Experts of a small language model.
Experts: 8 experts in each of 12 layers, 160 GELU neurons an expert, 1 pick a token, a softmax router, a shared expert of 320 neurons.
Training: a variant of SOAP for the experts, 392M tokens, 11969 steps.
Below are experts of layer 5 (counted from 0) of a mixture-of-experts language model. Rows are named router (the router's row for the expert), up (a neuron's input weights, with its number), down (a neuron's output weights, with its number) and show model dimensions 0-127. Each number is 128 + 32 x the weight over its row's rms, rounded and kept within 0 to 255. Numbers have three digits each.
After each expert's rows: "mostly gets" lists some tokens that are sent to it at least half of the time. This comes from a sample of Wikipedia text that the model never trained on.

# expert 1
router:144122176090149076107123116096172139100081076120134114112189138091094126134155115145112161058128149158132149137138159199156147118117087093172134105143141145125107119131194124100121161126174115115121121161141083101050178112137127136173152142157152064137125142106145084129130113135126172044178090120155109138006145117150139126142146128169144159193088088146101150083140117091144165107078
up2:100144142134139111109186092116132119119160189185112146114176173132162138156111197164090150127127144194118156126156120110156130099138148105086181134080122127108110148163069097116109162159084108102182173100090143084119155112060062128100090140136183100111094150194120160155223161086123136150137097059125135115093140144172115101125099128117103104074122131080109140107108140111189083132120
down2:131087128183104087031154143134163151131121153113139141088157134124144085109150114125074118129142131106099123160131154118144136136116114054100162083089142137138126157154173178167075096088159158129167138138136108087107147158201100111151152139111161111179105118153084169158197127077116102109160138132161083205159124092062210118141211120080096170107095137124149129105138155107110131117118
up3:137055163142107093135122173104120132150138070157149157160147153089113127128153086084153115111194155181091138132132140130152109120165182116174093144104151158123135188075125126150198113093106114106131063152163039133114174122146124120156125195134093152069124141119077129098087112130129146099084122156133076122168145097096098087127135076158138098134168171133166122153215147177131139172107
down3:135150056235164122125157088160131149170084129108112131112131154120096151088123166172154108151111104117174133163108173080137151097138121070134071129142161120158096110168119170070095061107164114122109112058142163155095136171080111102102170098130125139157134130186191138105166112130137134120126183074102117102092132119094127147138150105096098138139087142104117135200111101108134135049081
up4:125093114100080112081069140179102071087127140144180206159125133099129100149139160100141190114143076097115138108127126174179102122137115166163091122073103192125181107164132130116193117109131119095097105159116161062104148159059138090134153108132155163161151145115131132156078103120147162073074191175118157160113170117125152178082123106132139116092121116160110079137144165144071160133100
down4:148090130085108189090132101130143141120072179127098081130170127128125181111078134135135078137143158182105165124106099085160097079060141120082124136134166115147117127163178185145121119086097105125187161145138145118113187081159165183155075078104108174079105159179109142152183098114115107150157091154153138099159096119173158092167120172090106170163087146134164140162106145108179171121124
up5:155134083199144140107155131148137231164122121079138100141086143080101171143146131172101105050105087103073131072173149191115171133157075135087157158139054131095181152184146150143058141102103120133128117136192138149143126137120168139152131105135079118116160151121117113135099176164179160106063137147120128112129158132115123126158110074096126103112074178159128144127135125122140132072111
down5:136129171113083151140114075158105053102138216151155117085172096043192172124152123102106157114131170154087096159111109054107079108141154123122077153091123109146099115180088127113131095159096107091097130071110137124129152198101115119133129149213161123125131122169145150166145137102140121141137106144062119117148136183125099132116109146086103151131160131106101116144080081103066129182136
up6:138088117103105111093115139152128133089115121135182087107158152107116112144168072177190105139196140104120181123093180129119111119152161131138129107108106112064112150142134171097162161112105138134127210088112165104187095103111105144082094097113093081158131074163102119083114081162108178166111100178146200124106192137133102085114137139129115180153154082162091170129136123203109166105083
down6:105149147109185112123142128102123104128095110162171132102133161138064186153153101146099100127101148150122049149075114082170124143129142156119078164101123115119138178177153147185049133173093125154078103122140145132158117158135101184095168118110160119129152112129070104132142153082137091133140139136187111164141123095190078153201109097182101097117121180129083141145177099150187143058113
up7:111092142108124115123078140163150154087089195139158176149148109153161131081161095135094115105140101136111165077201144121107121115114087178132085151165149147125142161134165133079117108072161114142186058108144114174091112113145084143127137131172104098161167067086166113123108131113167164073144099138108049167112131120086176184129088153155129195159080122117166149138098145127179104095077
down7:084161163109080154077141138130063132167115129098164108159103099154143150146143126124103137150123189127099059181079152176167129143148145164079103141080114123123149061101122156172093150169127130103078150141128129126176173126077087112109075128091123175097119170139097150155079111185094062126163143134169069097150162167194099099149200121133141102077150118123144127094094136113156135104159
mostly gets: " and", " of", " to", " for", " that", " from"

# expert 7
router:082100115135132099127151134116122142115138119245145160134155145145137134090099194168101117105141110126109109103090141192126079108080035121197132159160129104117078145138127095125095161114132165094124071151114178115171131135153135183137118165126121070142137126149179167148123096170128103125137122121133130135093104109108168111118035087136108145147224151087140123111142112172132113056125
up53:141141104095096100102102125182171149118099127135145083167168156182095161125112161139097136112187122161103077130202147103104115177146110159149094167156115067100149120115156165135086096096145163150122078129121096124151152074149130120116146202154133086117083106085121112119216119130201186117168154137183182130092058137136122151118100131159069137149134144151175126071178111105134112135142
down53:114162115121167089100072151108030092085100089116167141153124101117116165142105084129121187122116147130151132156063085107121108148143150179163119158168132022172124142153130215148131160123152126142131142140078109125098161166178056178101141143111138160126122095124145132140174185146158121121161071158128102115135108131128150135163134122096121079169178138109088126175089118153083093102096
up54:140111101109096150146168105167094116117115113091138160110149148154106139122168164125112168110179140176103162086150115136112127060101095063131133153116087130160156116150149136094133163145141124122133140066108176123161107175072100211104137184110115137109186144051177048121163120167122115151153114138142163101101156105111166087156138149146051180109169110163150106083105077063171122096140
down54:085148079148126187180090108146112180128168144161126141066138170138134127153172117135134127163181126135148076121184091159105111210129107082078147105182097123189140129132141154127153087108122171064125101119102083108116087136145125085127156203086130134151147153112074177135169048157106059151138167126174092092119101156117183156154097110085121105100110139125135149149113131125173153134130
up55:146125131129111128123166176118123116131160133120123205077162131125151100151150124146119188114122117108123090076130129073139095073101098103127154090161061117109134163135120120040153212162165049121115129143091136130095098111119103113101120156160096062112195156159171088106129180129138131087092106114079207163105075120132167074093103165131139092083107126097129166117143131102138167102142
down55:189149115094128070127134140122214121165103137198134097138116144085151097163100102113113107127134112192115107081115115107107134208084127149100129175150113185104123170138180067117108135139130112100068151141171122155191144110105163073159094169119071111140082111131160132137145144101163105122093161118170150119147107131154114190137160161155179147181106134112067127147141107192099112184163
up56:143052135149148135087112146110161177198112093086091153115111087170094150160117131122118162145080094113101140064092143153153124089074132155139118133134171117116199173158161171154113113147158095109186158171134091164186088107154122127080090146112147083078101143108119165134166091154147142159098140094119107204110084112091136127105186121129130124131121188124183125135095092165170136167067
down56:151123059134113123111126096137105113197126175139117140104116148151111138175127089128125123158091139201097109115158089092173167115092127129159117137099167173096126080170124145113157077128073137141148196090129153138141119168209080149047121120105091112105095089165115155141124110110155117115134154080124141123105094083176158199147137156100171116073100140143235143080122116101103149127111
up57:141089132143145089149186144204120092117111082181124131130114135101042149089097074124120169200107104082088126151165158120110089120116154136128124158124096117102161102150129137097144124107176077127077172147179116227174253135104117132100142136123141123150137112104167142131153116148171143137162156075134139152099092156126117166151108098106132095130101185079138120151150109143154146139090
down57:119119154135158152157198134124120139121111155091141117137099137154143060145188116162138128107138142069058139100140116180098140132177182131100104083137168144152176140119130168142108151121109079113123147106101106142095106176088076148150141108101169124124087159141123093120048081056132053158173106109104155096131105124134097146124188172110151080119056099179162097192162155112133107176122
up58:111106121125125138117094075121106178132150145134117165110138136139141077116114097117109075120125076152169158111114121117106170081197138141135114175178104125104149196137083095117121182144092186075142138123165103120157167140107123042109101158132102166140073129143107075142174144187109160090077176099162192134098109098067112154126119080155109114165163165079144105094155127139075168178088
down58:144105115158140140140073146123100157191135170086132138142102135118136205092107128124101108075121148148107144087080097120106147053115089146103082168125098118118095156209114150143069077132168121171128171167133149089141087085119090105086125106113146099109087144172111166130141116111080170141140110133117136172177222086123113086095155081155125150122181177139137150146167147121113179070162
mostly gets: "|", "′", " /", " by:", "°N", " •"

# expert 5
router:153131138134143117138172109169195155127179104071127110181079144101084137108118140149082132222124150117133165091146069199141148099160130133132117107066102137100112120121104129112177105153162150159069063106179107157155084171089133158120091109119139125104124131090232138139131122155197099132086139116134138127124114165162127097141147117087074155113123117097140107133147154148084114200180
up0:085180108149131118107152131096145130161103121122148148064115063135092118088110126078092162070140050126164134104121143188058115149107156151151075129130154165075129172180134072108127042166129185144127159119127063180139148096106161124119128078073120128163144125090141125094118132214164139124140156126149141144133144156091114080128111151122112125096161111090086130128139099133163063174106
down0:127130082160083159102137109097120143153121100142103084100147084109139146101170137118113159120102202179147057044138165077149132097116112136163154177190086157128131171105201119079149170127117078152181174151108168132132081077103135140148126190126107137148131098117101107134174113153097177095117144145119182144167120133120117111153099140168110087137162179169169153198166147146094117146162
up1:114112146113165121127041161146203118131104125134148078122168106192121130160132109083112136147105120094094121102150071165214107116141150177111093097098194136164138112167101169086101135121106156148109166129171094138144107156131086099092130147138136124129134054159210158130105114164134150148127160164109107180157104144177167074158062094104152152094213122100096134159110116129109121122118
down1:182125179097091112177176082141168112106092173135173114116169185184169150114113138093122136121077150140133149148159163121139055100095127139112099067215158087115170134101168059100146093106125184117103141101193187167073134105150059107132116184123135180156136109177101115125129163116124113112098140115112134126144161147127119092119168178137138150083126150130164125107115132155160179148149
up2:163128150183144137105115179185143166113155137151132128123227066096149111136190068169122182152167135128196066096131130132166143083166201089149114141109201212187113148137118161153147149159125098143094082139168134095103134153078124106110159108121151102119105126078135099143180116086121146108121128098096131128092121128093146136108125124118114122082139128100156078122160136086123089074136
down2:136114124136140140149126118116170119095138114105158118165155098097021100110132083086172127189149212197112116166106095165134162169187160179168141130089141135141155086100089149186132128116161110162133123128081136186114089140081126139149065161109064142139088150113147151098187141089118130116170112171127207083098136095116148091110148111172133120116142105090130130127091140110088123149171
up3:151133199113080115108146143156143086145126098069134198165145147084107133128174126145184147147152189103131073130128105110132144095082091144100113134061123168098071128144122132103203116144113147132079091128147121150124164195152082153185091130077171144168104148141168107093068089096121139141103160109084110084119073139161154087167112146150154125120106081089129098167093089098151159153170
down3:155104104132175071168142076120140119130107136158114093116096172159119168131083118068162151083125138109097134122129171152123085149103131075106143141147091012119142113148064158123118131082146082191062132193115124134137101136111121161065092102155100106172132111142178189109192126104113133116114108147149132112072139116151138109120125184104128160150121096159144158043123171148109103171148
up4:098106130091127178102070140152123170067180186118181138109160182113127121103197086115118138196138127146141159110157108135158170135127166064117132142080120116108125151130080117153122151177142128117084139109160090113114140164131110171147071093036117179097116159094129155149175127126116161160149092099127159069130118140152160096170206158147135144158192101146129141141130160154090155061134
down4:116113164081109104140141113136156134105177159108186147130101100137050103087146122137146103098105149098147181129073154141101143080142086119171155077122125099102191162163142142143137117091114195172137160150162060099149174140141118147164147133099092201065143121173161147124078160107105124107147199128133131140126185090170129148165167099065133069149098165169177084155115110144118136163114
up5:145226112147175181132128104099168144124120082090102104183200168119083129156117116128139198145058162142144088117150135153146124044113138185154173117095134090156164142109145138018122142182111108181145092138137127108123072121149134089116113093107131100129095129122167173114152165136135145162115156132140130184092108080150128118139125118137084090109149164068157135140118147146099137132086
down5:145165117136101111137107148091108147130112099142068114146115129075066187171110080149104112170120210143123129160125084097108100089094123138147111167122198132142113109142105094091159057110125135113160102136086131105120144086164062067082149114101156081136118128125089050099116149116072110169199141168127154127067175127118096137077086107202103109108163101151084122130112120093128144117128
mostly gets: " 199", " 198", " 192", " 196", " 195", " 193"

# expert 2
router:126114137148120139054133134169058122173123167076123123135126129124102170114178132118116136182186154127132151124126085116137143119107145234115114150130097128115081109105129123156099139131151070175128151145022139142132141098108149098125125060117119134079139120109063184137165124127077096164106128157127135090094113104112129168112170165163187141118128142142099116043119177167115163202114
up0:127115139086118136109113120140124119134154137119151095080116168067181146077137196138161134168147096147146176121101092121121110090145142152133119156106128138157076133143101162134112166179112154165147083172111107134145159082128103182194113107131132150172108151090082107111146103113123084119097118125136141002117154071100146076083151171052163099163109146167097189113101162138108187167147
down0:188138149161152122106149169142119128105206112159134147120153122148094113138076176118166130134127158089154108178110102093139079096072147164114117115104094165175131117111154113193121153085076165129115150169054148108138168105167200088145101121084119146081117122123156097130092139154105141154055059112145123135190137143154119207121138125151148054118117159104143060101131165147151158105153
up1:086090138170111083072090170122121097131093182160111120158120146143150126129156099123095106168184091077125085190095138114146181046127133157133090108135171130150114087125152082201125104108160130115083125135111167084090135111144158118122160097096140121087159134126166126139180118121109146082110140164116096109120069135133098181159148155121120181144167157180170117066152107127183217099097
down1:072081147116149134084083139157124157121104088128123128111132153141109080124124135107145119136143146111111098118128100085063126141113097147146116113131130134107124188115148149123179085136088099106147099108149155068114108081122133119161175152121138073192069100109066123130175067167077122182186151174107135059112145113141149175090110065164109075119126058153094161162125186101187082145080
up2:097101186133160088097181080115107131144165125111070147098117110173109143138129110090153172144109145130081157136113149124102175111158086123114145151161125125152147142157168176137143135150135074138172154231129127053197206163154145131131115153083128119077177108081118194099187144080116146115131147143180101141118073113071116167111136200122147141110087164118092141106165138134145135140136
down2:081098078136138134170089153119144213089131079132191125121139176094166134106194126081106111165171144101131134154165110106179163145115127139134150127063105122136118153149111087103178155169145137149122155157159112148096152142145095173094133124122110158099142153163184117139161117126120196089101104115076153138151051183096144120120100084125144149135180042171079112141165180116091088154138
up3:133100161127181142128140137135133091149154140154122042102115100139131168131178046162155173173148095071152165088133140181157101126114177117113155111154108143090145149123118101152142107110148064138088080130102122048126089117105075151199131117113007135111157156095071161153149078173143146134132162088102159118107102122145108114150111110102107107162065149109096136110140101122125104142156
down3:144130152098113164142114118109136151152088079173162123152110153103148113126154155109112098131118205167161123152115153126098156120143130203121164150093073145176068162133145111075109121147126089122174164114129077155128121150089245155079116048153183139174151064099099097113140099149133168105101130190142077144097156148123121156147185151121087134156146099106137183123118130152163114169158
up4:174130142142107146122133126121145109165082163127118128113173128105089118074130090113132115111166177083158114144102095118132090156165072154190121113123090143134093121122129159067144103147178134105181117100117089083167172116140156112091189099117086141055150109232125079141088135129086171107111076140124103124052123115171143131091125181121097155079163169116111176138160129114205135163149
down4:167152175169127163150072080142115114090128125132121111120117088094147143160120147056168137145100122116106154104080112110075120082169162083113156071116133204113157115131108199153151096077116159100124151227109149134097160134187096157113117148101113127143111142064129142082088118149159165150147122112118087141172167138074150093132157146102147107123082167192140129174118129069107170085162
up5:126132148148118128102096176149095138127189177107132068116143168147127132150138151099164141171188077153094055149114108075163172103149134148153133107094120115129105111067201106140151151162094098151055079143142076083157147148111169108110051143150061129132114141118100108123101126181154132138150134141113100120104111114149163157128169147154108149077136112176153067120092091194131192078099
down5:135145095104133097158212099086152144133138139081168190145141149163183117137140151111150165094122157157119075180164163122098077100112191093105170113155103129074125121186098137096187072181075129112161116110153102156121143106149105132131155119149131121152132105055145164141112120089077080163186127099162085122102086180124160150127109142145160127144157121119106152106071100137068060092115
mostly gets: "ack", "ook", "ool", "ud", "atch", "urt"

# expert 0
router:186199184165150118138095134164130139105168146138143105103181093114151089117111120147157107070102126126109115140086148174153141164161166112110111074167109164110050078144160163154075096139124112155114150162137169115134115186100034078106106167071163113107154147124133095104138152133114163128093134110151117145181133102087124107106105145095151094131165175075180118170122114055124122143192
up53:099136168123139143106057134153101107146127111120118216107130127058173076120131101147167153172139149126127103097130116186098090091125128147090147102136136162075109059111135109083131075182132124150126123107139177108127101168116126187156171122146145199148054128167078091083184124161125098125165117146164157097116136117084138107110129111066187147151091155118107058182156103097144158134134
down53:073118086120067122042153131142162130088083171154131118089145094187077158135174185136100098080128133093098105077150107094142146101119185145135119177151126169084112176188092105082104147132142169118162098136123102185179132157159099114053093136135138157097091122114118123110119070164117100111128115147093175125121061191127157135098121134125154129144157082095126180155078149146110143127126
up54:154138157094159153106100153183202113162102060059114086108108114142089134142112093138130079121122126150142148144107138140113108099107154147115120122102139113081152086130165101103094145105114116132194071100131156135155108144144197090117238118130184111128106097084143189112140236128104181127155134156128140152216107114155136112084094138170119145114122089092129108134147092144101128127163
down54:149127132134179115143144110137141155102068096134159098123103115118111151134106162166167123176119176164103175159065098099150122124141137081157082098179121142148134145098110081081135123142151147157142102125153081101149116103132164064029160086155131160173188171049088116156116154146133078185096116130148135178158089200100157148080117136135110089146142132127130102089115109150067060141135
up55:115096106097159076114151116089136147164159139098047173127061145133144117092111085158165101105134181187103134102131136121121161151145144140076136145141201167053185120116097146159095123097130143142139088180163139116197135104155065187131134112148157110119111116133142195134126179142164152124122133129111112096100157097116113090094179154082135128178128149074103108068110142098169068085095
down55:143130139088125136126149083148181090174150159168082148132133060065124105136122098142084172078166148091193062138124136189167165121170135140071122186082120156109115145098105100105071099136165154100132156105153108128201117146084145099134140159108103144140099129134104101132130043196161159146153130099178150079119124121104109136115149143088125070163176185133125098124130170080118143145106
up56:105113120126155165137136109121155069155134145102020097105157104132136115112103146183153110114131169206128152114108178153140124137137166124145086114075135106134110116147143091153131089100129167156136178139169100148068132144171180147114114135152151128105117113062153106147072146243093156084096094154135108148098167166104111083109146140117118068138093088083147131128141132153064115161063
down56:131136139037101153169058131088167164173152100102059113104138091155097157088111111158172155126120157173172109062162092129182152177130122085164108138069132088133158164074108126133119158157145172133099192132110147134151125067111122180121072167124154118085111114144179144148096147134111128102133128145167106134138173143106117112049091118141097093106078095160130095175146131103126137165165
up57:095139154144145131149130155142101150095143147145114152131139121117104140125118176163100187091140065105046113086094162152091154124154091106179128121136070156125110143149128041205090145143112165127173099149113150112179126138117035099097074132151098121139115142109110170160091171164159161122106153088188160203121168140107134131096091128123169142129207173104128073094121106149155134111137
down57:176136123136147110121135095165077099127078060103125047148113136147126181122208082118117106171145137175150128114129120119142120183139099154160170174150151080145114106124155158086122139125152084084180155143102101172103138136136126187163167222115123141127109142145140136160074133141137138118130096127117114086129116136156158075198096145137123096092097077223138153104155126114077105065119
up58:100161171091102098096156083104162176150103115155144093109144093065119177177122117140126097103101131137081145127107095190115130057176093146142172146136095132117176120171205126130156106096065124136117103165131121120175113157082075122148091084166106141152106142136110093039072122089175114094074110134099090193159097123143082132104143146157141148102119142151095049103120140135124110141143
down58:158108161125063103119090131084159139147171109072089104085161142099145183119108068127142122148108112117103135163131087172136129134137111128105129104080135098132108145220141118141148132127106131150125113151088160154164112209146114086089153125063176108113155169107115118138070137133162164164153153218140106125161108069073102165156133142119129176179103132174047136083153116171111139147179
mostly gets: ".", ")", "\"", "s.", "),", " \""

# expert 6
router:092093146165190131105158133130129138083154144130111120148051196146130063132126110102109138116098132132160125116151114123114152077176122139149113107166215155109147140134089141027123131124164133059127105092100093137110074155129082158121131127108163135150134097110108093167122111146130016129142144141138110147171123122098118179156026137138106097120186131145114090158129173122105128184141
up16:119150120112121149146086125157092168164190114072163118128150087139111127050150117180135138176108140080091157105115073128121082121135157151149092126143114155127111176148067206077108127136145118138093118083163125116083119156165088143184053148162173095203132084079142110088172142103116120066131153075083152135116121111106149098184171132170134127126127178195122131093119124131150127118106
down16:140076077117066117089137129130105170104108182164138118160081174194129118151097167136063132111055126135165114220076136121160143152189131149099112100126124184100122137179105073106130147145106170095138155074093154152180140160140144131150153148178101150106166100138143183158163105129156121156111120114109094067151186131092107100101111123099142087107175073153139105179121108101114096135141
up17:128146105140174119035105109138131098191124158114143121129115151115103093156158145167158184150156092094166065102153156087143157185066156117116070159152208097087070124144139090127148123178126123125124131077125142145110135130080083139135079136119098196197102167135090149083095098141170155122175097164100145116103096064149120103145140165116163163117128130143163105094116114087100150149083
down17:142183152157102093116078147087186098172101135144128189124167111057168124142152130169051125195101121147147097112179127128062137060114121180147126164088200076105143149164119136054157113110090095167150097149083147091083134122170117117107119115193130140155136132103124123095097138147118148082205102184127140129102097093092085133132144112084169114108101114126106137102120120150112146128148
up18:184157143145141121111120170103170109090139091093068146090126128131105163067136150152151126164109175188126135172159140184113134103148106117122165161131126128125102117119139140054113125066155044112129126076118115147050131120035089159166132096055180117083133142102093099126112154125167090120110197132072138122134088104114120145072152157154134126161082146141109153135170088078117148119120
down18:203156068122128121129109118106145084137140118102107123042134117145109147081149161177101127147087108077152126141123159128162120106150132104146129128099126154157088157112133180101090122235165102093057143138134116131178096101086126131106085128102151055183099135082069100157151146115129142096137157166110071166175115141166168142057144108105132157114121095123186152132116110146131136115207
up19:175110113160180118140066104125152153180166134136155126093136093106108110129107118117143133078153145108103076125136141109111171133049111152068062104155152081102122135065110163098152120113218133116171140099150108072078184177150128172086077127167078131116127139146139139144134157168140166185148148066190138136135156118124154096158102135094099115144140158144074112156144113184178179131124
down19:167140136203097050156115162155101132115157097162108063065159182086126163127098108169130118158113078150130085136127109091084167073078166124095111159135147120142097128125179136127130176123111140128115099155155066127118136142134144143176144148085184079075135130126108176143102145156119140140151148129178179100095099119159114179193149148158094096182097150158134109181149174083180097108122
up20:071107145129123130117155117195120136169090154124127147187128118165100080133167112131075096092177106128129174105086146115142110162160100123145054137129191130202147141118152084068120092155167097116159123107167108164163075179094165157121121106071132072143150107131116105063105129120134150095105091156107107123111105187111062154126069132129119119134147116171132054194116071114151148145107
down20:117098135138117116134143151095093100091129116173166148095126177157150133149138161077126078123076161123100083166138152133056096165172135057091213051164117106113146118123075149085135122146102167150081097132105097123068161104162104115139143104165148140135121135072156116088116121138132138116130153072122087159078138122177193170089179134147117147103133147141082137043129179159094114094147
up21:113120150147122119087202106092074078172119085160053122109126120117109110117136146159102103083148133119199171123126109074085093123112108059140082113161185121189173126123159149025112129149166098129090134161070111096098149143141064116109121153181126109140158166129155159132121161099150100133130166137127167085136195103142123192112095193137146101133123109134092085124152133115126145152151
down21:090166157140144142134112086150147079159182138093099144210084123142096121178108191130080131117156110097099104153095134140182146137160154148140073117063117119145062171143157157144098058109153122110166148122064164157118122107073166091164148084119074083119105178144082084122133132098166117118097080092076119131140097132149155100125154181112183096155148093123108066134146107094157138128152
mostly gets: " time", " War", " state", " East", " State", "ction"

# expert 3
router:070142087085075142127122050123125112123115125151155118116078127123148147121158100102117105159172089180157128106067167075108135177087188145153104111143107128132204091143170128108093136118056159108179106110197109128137117138128131233121111098173112164130048103170137114130123184141152166145121108181096113087158115179142126121104108140184144139092117147109154154158142083115150118115108
up0:060182139106159159154134142091157152103127171124119135142118109110151189147137110160118155134162090175148105109129179137091109128119150045112073096120152141145123168136182123140051178116140137175138137164186071111161152113126170180173091094156178151162120085179100158126058127136149133132094171117156146153135129080101101135151145100094178179133094177092116108157068098130167137137177
down0:103035089143134133107197154135084104089091105125115145096130136112113135119131146125120059071155116151142063115127125133135140101166108134130081117122068179126137102147127124124150085109119133137149109152202130157139110106057036107149170083089125107149109146115163178140144105118089174048121161101127124137136083134184151144097163098127069124096092167130123110175106178167183132130077
up1:121163092160137138117138090100173151157087131131112156115090119147062131156095077200128112093190138156142126187136128125145124116117061145085135114131094164055119079120092115061122140132126164101107106118185154149072119116096092144092133141135161090120154113149108096162209236097160144089058138138093111091142157120109104162115137120139143177098129168151137135133130084082188119126111
down1:113082152109098109110096139170097104119105096083118148114164116139109113158134119090134107137167169122166110139179136154098187147173133116127092147135119142162210131093134122178087131074163197139089111162097154117143139116181128174126084098107026187101150130167125130180085121197111086171123108108123168127142082132100179148147119099110111111193073091106167179144102081128098102140145
up2:129125089129145119102181111112113153119181100143156094150053124095107056181084086131108134130161050107139166139131153190181120082109085142126197111111086079077171183157181172118120145166141133122136099119175051123155201102131116102123150079118136125147124105152110097119126163156203135084155144167154163171147120122132134137157109173097117137177126137159120102166134127148136137124072
down2:165158137121137186157105103085131074081188140153128125119100157047110127104157103098160137114111183146157161167138080125101123140096182135152180135129164146154124142118152165162194127108110120143094141202121161146119120100093152150163158097111087135151078166194156086171116121176144083144142125138145105085107146066102115128146132126142117124182139088092105067210099126160143068159179
up3:120117124107170167103151109090147163076072116134099133109177112109101106185110077141153148114090143129086122141096130066114140211126126100112129098125164114144125095121169106084126131063114159104165122224174102111182113174093101149125153118163129119102075198143064132123159136162127102137162129154146099157073132097121117107107150096222122125131120107171106171137121082113129207102147
down3:136136135166104105191098105182175109100161130102095138126151117133157124095116127118112160113118105130141134117193150112113146097141025157192146074073108176089152169143201095091167150098137138107090158092053108133136087123102131145145152156132084144104138142079152159159099096100128107088166096103108130117142159105169087137085054115159160091131080069105124170161174122107068129111117
up4:103144148139096101092159141180124159128103126118158152146193152127169160133138094152171145136119137117069120092124104098123141171113142142068158108064171141145115133095141147182116142210082111120140102163143142127123150116091092084101069145150105165085121103143137169132061124163162127133133137157164124106122097087095144096110181230144117118047093112131144117100050074130158161086071
down4:106138196129081162076175130118138096132117105116111142127218126088156197072137153171157112175121142065139210172106106136134155122073098165144133135061199177161144115146163124138131085114122095076123143156095100117149198100085088116101129104170172140123206116143098121135137132133174153112142138133166156163135150116145139108101175105139127149171098139101105140102126164159073144096129
up5:123203162168056208147093089148110086151190181095125094118120147098153142150156087106115158129200108108158109122138153086155107145126141130160170085140118120103135155125082085169106235144106124148134133111134130132147116126093113123139058105098117156151108083114116133134137142172170120126135135066133146137148121153110137138094153237062105073120179145116141160112160101124090118119121
down5:212166147135140086130109179138098165074118124163135115152172148146109068112094177108108118098097143111144073112136098102134149070126039112118130134098166100059135155128122088084121126114081151151049121098120166098120122091180133125095167174117067133137145143130192078196138105082078160112126137112151093126154150097126083170127101113133113113082133131127145073113107169159080130162154
mostly gets: "ph", "d", "pt", "x", "v", "pl"

# expert 4
router:108099168126144115169146131108179159091096128107097109141116163105154154095105155094129122179091151132140156130167077140109105103077102119121105105099108116121163148165123116128155158127188027116121150120153180176146146151142102130158109118110163125139120085110142073142088162134101097189148090159121119181216103066130159140199101118115038041086096162118153160150117135088142139112149
up37:129200150194137131130097074120120171174142163112178116092126118113105139150123094108143064121132154160123177185144164116181092168087120174160123098135116191137115130113086153088155145128176113115155160105124163083137125118125125152110115131133076132113108164051139107165135119171095117206109128115117092129146111153103093114160132148079064191193095147140159080173049166116121124117172
down37:105157096127119152111131211139104121167105094125194141076137122128131181137154142078135052101123183080128118127128135138139076125111106120120100101177107163174124104127155219110160130122178108106139177119120163113062127113151085108115129086151113117099136161101152098122209141109158095176129089096143073138112140136164102106170118114109074151126147070118145075166099117201182070128122
up38:176138130061079157131214162153132134138106185104153141100119111096126104110150129135162098158162108136092086158178212175132171123103144133129101120109104160076154162075134108070175109175139051153144147161136134120187089102121174172116127105107149129204078088127178128136150105124114119170092117088076126104098109112123138150091099156117044131127108172116103144098150110158156130145115
down38:099143145180145105127031083115109140108135067159073125113141173166133180144092146143057164099108102129159138107086106096142080135161089149127156151155139109166116092134135184156074139070119229136121120092106102121086159131131114084097129116110105136049170137125105128132120135142144147090168130169183145161166125169115165129171167120134202157114156126119129115167091131080080135112154
up39:089155130143172085110111117151110114095089131142072160109096145091159124064163114147166154141136170183115172125185109181086121147154176165134137177099197211096166094132165182102137131143131057128135077161104151142113137174119101152181184135130148143112148174125100131111125182091123103089146161137125066136119164143129096145111130121094129105118054104098107066135110070120147118131071
down39:124156097141145127117141106092123149126165155138106104121118196135081116168157116110124064118132121120117135123134160110136155141133063104142131129099104130127139130056099085138108179072210170079107148146088096145130090135171199169047136098075113099102153148123162158095125076140148104152122117091103169121146058100113116117118219129123154166113125135104118170152162166130183129220167
up40:100051174150128158158057124111163136139139047101133107137125133122198076130142137118117141140152113132141143121138137215125129140138117159174089106120139125158146131174134111139161141178147115191163069099095108186184077147102069146130054096074116121186149123113120104105124094107150075107144134161126168132109121133130126159111189113150161121126112086161161078113136102142197177068122
down40:150111130149145113143094148110140171150127147115119125233166169120118125122073161156148121178094103133129118108132096117091109115129124110158150174105086096070159130175124163136129144110080112172093141087142062156082015158118132177157131105123128171124125156149193087104143105120109158112143077137082166122053109134113132149129142091156189132131089093185180086103140141108121098101188
up41:141086102072153084084098100105128194172093121138110098078132104137119191091088146125182091110138142198051109143131145174144115134157140157143086179147148169137173135172123094155158081143153145133143143126092168108163122096158143131125137166110136112083108118121182089120070086152092094189143095143166157169187096098120096122124091153151112173109176153104113171101100163110196133127173
down41:092132197147159097157156155118154126134130131167095145158089166139096109125135148104171142079140054148118150077156120134135145113154186122096147173131115144126097140121099108178126109073144081169137156144151141094094139150092158051160115147133118134083100133174076118139187158111154201123169088128163106144125073123147147080147117110173166121072144057041076114084133090174146113154105
up42:096119141084141160087122133168103136107103129096065121142098136118107098139139081148202143148095109193110155143127170116102109128123143137092099135104183141110200100137116133073151097155142094110109118142107120153141083230097125201070173108099140109104152104092112142161118152117151142123133125147197148137168192170128049063117150146082166126087130104098114139158113106120152173161063
down42:110160113163147142092182110109129194130148128123096108112087140094097150130131123158094110122173135132168085136169153072076210146135159132160138070133169125154172101086134121093086142121071061072079129123122092184110114182129150166140097092086170097122143184126105159153128131169106141181134122118210150102121064106128029158137157118155094100132096143163123107160134124116128102135134
mostly gets: " Ma", " dr", " W;", " get", " mod", " took"